{
  "n_layer": 14,
  "d_model": 512,
  "n_experts": 24,
  "experts_per_token": 2,
  "d_expert": 144,
  "d_shared_expert": 0,
  "activation": "swiglu",
  "moe_layers": [0, 2, 4, 6, 8, 10, 12],
  "router_score": "sigmoid",
  "normalize_top_k": false,
  "routed_scale": 1.41,
  "balance_loss": 0.00259,
  "balance_bias": true,
  "init_std_router": 0.0135,
  "lr_router": 0.000403,
  "n_head": 8,
  "n_kv_head": 1,
  "head_dim": 64,
  "vocab_size": 8192,
  "norm": "rmsnorm",
  "norm_place": "pre",
  "norm_eps": 1e-05,
  "positions": "rope",
  "rope_base": 10000.0,
  "rope_fraction": 1.0,
  "qk_norm": true,
  "attn_scale": 0.125,
  "tie_embeddings": false,
  "parallel_block": false,
  "init": "trunc",
  "init_std_qkv": 0.0251,
  "init_std_o": 0.0251,
  "init_std_up": 0.0251,
  "init_std_down": 0.0,
  "optimizer": "soap_variant",
  "lr": 0.00438,
  "lr_mult_qkv": 0.4,
  "beta1": 0.95,
  "beta2": 0.99,
  "lr_head": 0.00729,
  "grad_clip": 1.0,
  "warmup_steps": 50,
  "schedule": "wsd",
  "decay_fraction": 0.856,
  "decay_shape": "linear",
  "final_lr_fraction": 0.0,
  "batch_tokens": 131072,
  "seq_len": 768,
  "doc_mask": true,
  "train_tokens": 578800000,
  "steps": 4416,
  "dataset": "wikipedia_en"
}
Below are experts of layer 6 (counted from 0) of a mixture-of-experts language model. Rows are named router (the router's row for the expert) and show model dimensions 0-127. Each number is 500 + 40 x the weight over its row's rms, rounded and kept within 0 to 999. Numbers have three digits each.
After each expert's rows: a language model's description of what the expert responds to. This comes from a sample of Wikipedia text that the model never trained on.

# expert 17
router:527439453406526493431539493524462513491511552444483513548527541461447491446457515536466452556397577511495540503511534511547473481510489556490463533540508551507559522479518531539493494420598518462551553514525451454436525443547502534458540507421490486498496511497550539495546475542522500502482552563482508473534493523516491460570512517499471515472507580537465514528449526502527616521485
What it handles: Sports table cells

# expert 5
router:526461520421499441492511495499465503476553514490395439504476505543464553544433523507493476484484552516507458509462493535517511522563503526382533502541524501566540449476465565474463464453533566570468509513493433522497477484553527579509504488528576450461563491452496530435441530488451515491436581539538500510401513505508493500475468529481542527488527578494491518489542545518460516538498
What it handles: Infobox field labels

# expert 15
router:554499510433439474448538508460472515545506568498455455487481546464454470524515490514475532497445551509489557482496471580546428444534515499510553487551539481577492481536507580487499480449551497577528428426508481486483526457502523532486556452518505510480482501401486512453582520580473518553465502549514510491457510510574478536498520480515528531531425513487497516470547581531493482549493
What it handles: Political and infobox word pieces

# expert 18
router:546511455466528450495479512508465526552589588492529458456515498561485445523541503491529535585449522503483455452482535509549557482482449594468505468561504478537489528466520491485479454455503523569498506527451463489529554477446469510449581433437480450550514485454478592486452496500479583520438562517522473504452498516506539510476483471503476536490452560451426474495587595488528539472497
What it handles: Units and number punctuation

# expert 7
router:540452514513521525469518531477470399484540547486458504497510477536439508508558539498508445495470547551544508511502470481566509515547497499477455540501486507518498457504506567533508469518530528494503497483446516521494581413492479515503567452433547531459540504485494557467492519510459586536504436497514442451424477562527507512498458397506510517466506497467459437515525529550452547457482
What it handles: Taxonomy and species text

# expert 8
router:503501528476447483510540532433443453477566540427453530452444514494510533471506535473444437453457505538495501471508434548489503536508493499561527517524450536549497561494438520537466542492537584478544506565473490578530488477505504529452569518494554470511477541457455505415490548566494483536439483498527437482439515462479517467465503455469493506469478493438463459492541560440536576492514
What it handles: East Asian name syllables

# expert 19
router:484467577478508529507527537497490529491451528444518511523539502476495430524539545475522518507456551537544495452557445525554496457462472522517443493539540514520502552447449465498507463473533511530561473473495419509520574456484563477490548480447452493496481496430483548439538498543508575538441519542491454511448500473500465504507492445520465551526444542492473464453498501518477472524487
What it handles: Romance names and places

# expert 13
router:507511443484524516521510535515411531571524576445534458523446465486513523487532595557431497511449516508567480454540459472536487469475529575438547433535524591505505497437494538471471508481569488560536516486402445471440537495460477472479546427480507472504486503493394532443479513559505519519482461531574471414504519508564507471490469534500479512513465460456517493513471529550478544509480
What it handles: Function words before names

# expert 23
router:508501530509494524509499529498414505498462537450494463494473493426508479442475546445479548505482544539549503438524530495567548525486479526407475482506483518540471537463537513503511544520463571505514520479490495466457578440496411550499559515516546520460490532499480532448513605549436515501508448516516481483516510491529482512520480454461471526534510553472434483566463541454477492554443
What it handles: Narrative word endings and commas

# expert 6
router:549532546489481504492509505436441449497566573460470517540507537561514500537555558501425492479490550547537523550514569498551540536530524520515545443500477599523506554517461496521520533495509509556511494501459502574494527472482536543462535492470562518463464512487468513465485464567472479519507473540510445470473437449485560482516501487493452530467489470471438454509505536508498565502478
What it handles: South Asian names, tables

# expert 9
router:558504453407526438493534499538491504565484549430455492545489561521421516461505592541537521510469541570485552398472557505557485490476489538524522457611502498527529504433528549544505524461536473516584501517475456500455515481509485512448495424460585469446456503425477504517488507510443552480451474559498528488506458598539538442458509510496482514516494522514452490462472537494483530522461
What it handles: Line breaks and closers

# expert 0
router:475453525500470570427527585444432440594562481446440502494488465459508506510486525509532472528469524526440502504531552466554503530514431495405439529530504524555512546434456537455530447538497560547489567500455458448557555409504477504505512479393543517454569532479495537487516556444438582545482524514492519520492469526509504500485438478465468520509466552515397486550516541488491571440534
What it handles: Mid-word vowel pieces

# expert 12
router:523512453450511527498526515487459480584520571501527408541505509451512464505521517507441528510446582535480471461492505542503522508478476535472513492522509520578481487469525514489522500479506544490569538541481450511476498514460450533485574448442476556495487504497472491473529548514453557546500564536497461497441540478484550509498502431532458563477450443414500494517507497515564473461532
What it handles: Prepositions and possessives

# expert 2
router:557507579497556452550533542470403488501509517406467504501459539469416501469489524473477477520455539493555512521460438555498510456520494521498536513527437494523557551486506494530562525497530599490507467507501428531503577460499379499500549471479459519495528536438479503419503567558515506526490429460531479490478502533522535446511489482521495523475489541481464496530505517488529525532464
What it handles: Name-internal letter pieces

# expert 20
router:512502478482490509440554511457446512504493558472375455464492543545472419537498506536421513520423542487539509478492420493506500453515515571519484485533461556563481511486452514527483509445501499499484527525467428430503561503482461530477522455495532547442507546453525552462481536530448511531510474511467487495524503533469484499534472451435510503468487526415444469480494510477461480405467
What it handles: Subject pronouns and copulas

# expert 21
router:491485455466478524476518510528472511591482556456475501492442501474479428545577489479446474451440483525461571420494418519509496486498474560441534483594514467482473535503454469514482483496522511487533524530474408510458527461528507500487538489465531423461468519442502471461504517515535559534523527547503465457513449515531516516505531484471474572452514511480490464491556515508481464467544
What it handles: Surname and place endings

# expert 3
router:557475454436557534470553531478508469518485476399460549556541527513523507494550535493488509491493572482534507451486544533583465472494468500503495534571498576509431568504546489515501472432559528488553519475516441504491526445512474555505507491493500562489534544447451468463558534516507509581431520505498517546470517495535469528510483441472494540459503560479401557550469557500443503535451
What it handles: Capitalized name fragments

# expert 16
router:528567490442528507543509563546470546607505555404480406550517476419510492429510590444452473476439529558465554517509508562552494488557472541480503470499432556537465511452524487494518516531504484523519512472491436461480575429518506491496505518520506497488484551411491479449467484492455482562505442510518480449514497528529478463540494479501492568438415559511489446532505532537530550505480
What it handles: Dashes and equals signs

# expert 14
router:521461513438515492527467496460438496531510556468499468482495440469485517509552464473430450486452529509520478441513503582496462553484466505459516567505481499558554468515531508527489435445599504549520550485494476457461566453521465551515487489481521479485539500449533556481519533545473522537467530559542471425488512484531511442592517473450469585467469525505464468504519520519536535508562
What it handles: Sports competition terms

# expert 10
router:524498491501483489531514553496502493508491488442435440486429529543490559442549535505455565534461514531538527503552481469469475454562518541448441516525453553564491516432511578521503448525524520500539556519521411495493497450563495487524564479462537464517521592449427482483548552522467570512475433476469526495438521525532508511515553428477490521491446539422488426516456518501416487468433
What it handles: Eras, wars, list dashes

# expert 4
router:558507460480534501455515508492500483540504562467470444528453534522553452433514536492506443476453540486486548460454486468561532448495491479454503484558460478504472516397446478512466496441537555473513479567478474495517557493574502523525579504432555523514452588458411540453526579532429561484412502539475527515455484551530504530450459421500436530450501489422466499484534496487457548523457
What it handles: Auxiliary and main verbs

# expert 11
router:517556463452540545571456513464522496508529514414486443520498445530493437496516546498499450485404563489510509413552506514592479561523424547528423507491547524585479509427496544494463467456543490521576501552480477541514539481458495535528562461467500474536546494444488520420533523508461521488560560531459498496475485525511513538496517481489455540474477479449499462577465560511543497498488
What it handles: Table pipes and credits

# expert 22
router:498531459424522499506513544511461438511473580480451504489458494516494489447464501470492532542458540552475537468509543532594493481571445510494498461559477497552457538438457535481502508515516557520512537462447442481458545526441455562519564534433531469449528491473512484446518492515532492526513457511559476437524520532521533531521521433503470491432448485505407510575489517450525522494480
What it handles: Sentence-ending punctuation, breaks

# expert 1
router:519531491455506611486470540490453483574502532439436419495502557524534499421502481537416521558435568511515523509534484507528512560537455549502462453472482557553520568456483528534481402463566500510503544501506425531506531527461530552558507485489499436510503554476489491460536589540534511534521495496569492490479451497536561516544508470490435536461479483440526425569487570510517460479469
What it handles: Mid-word pieces in prose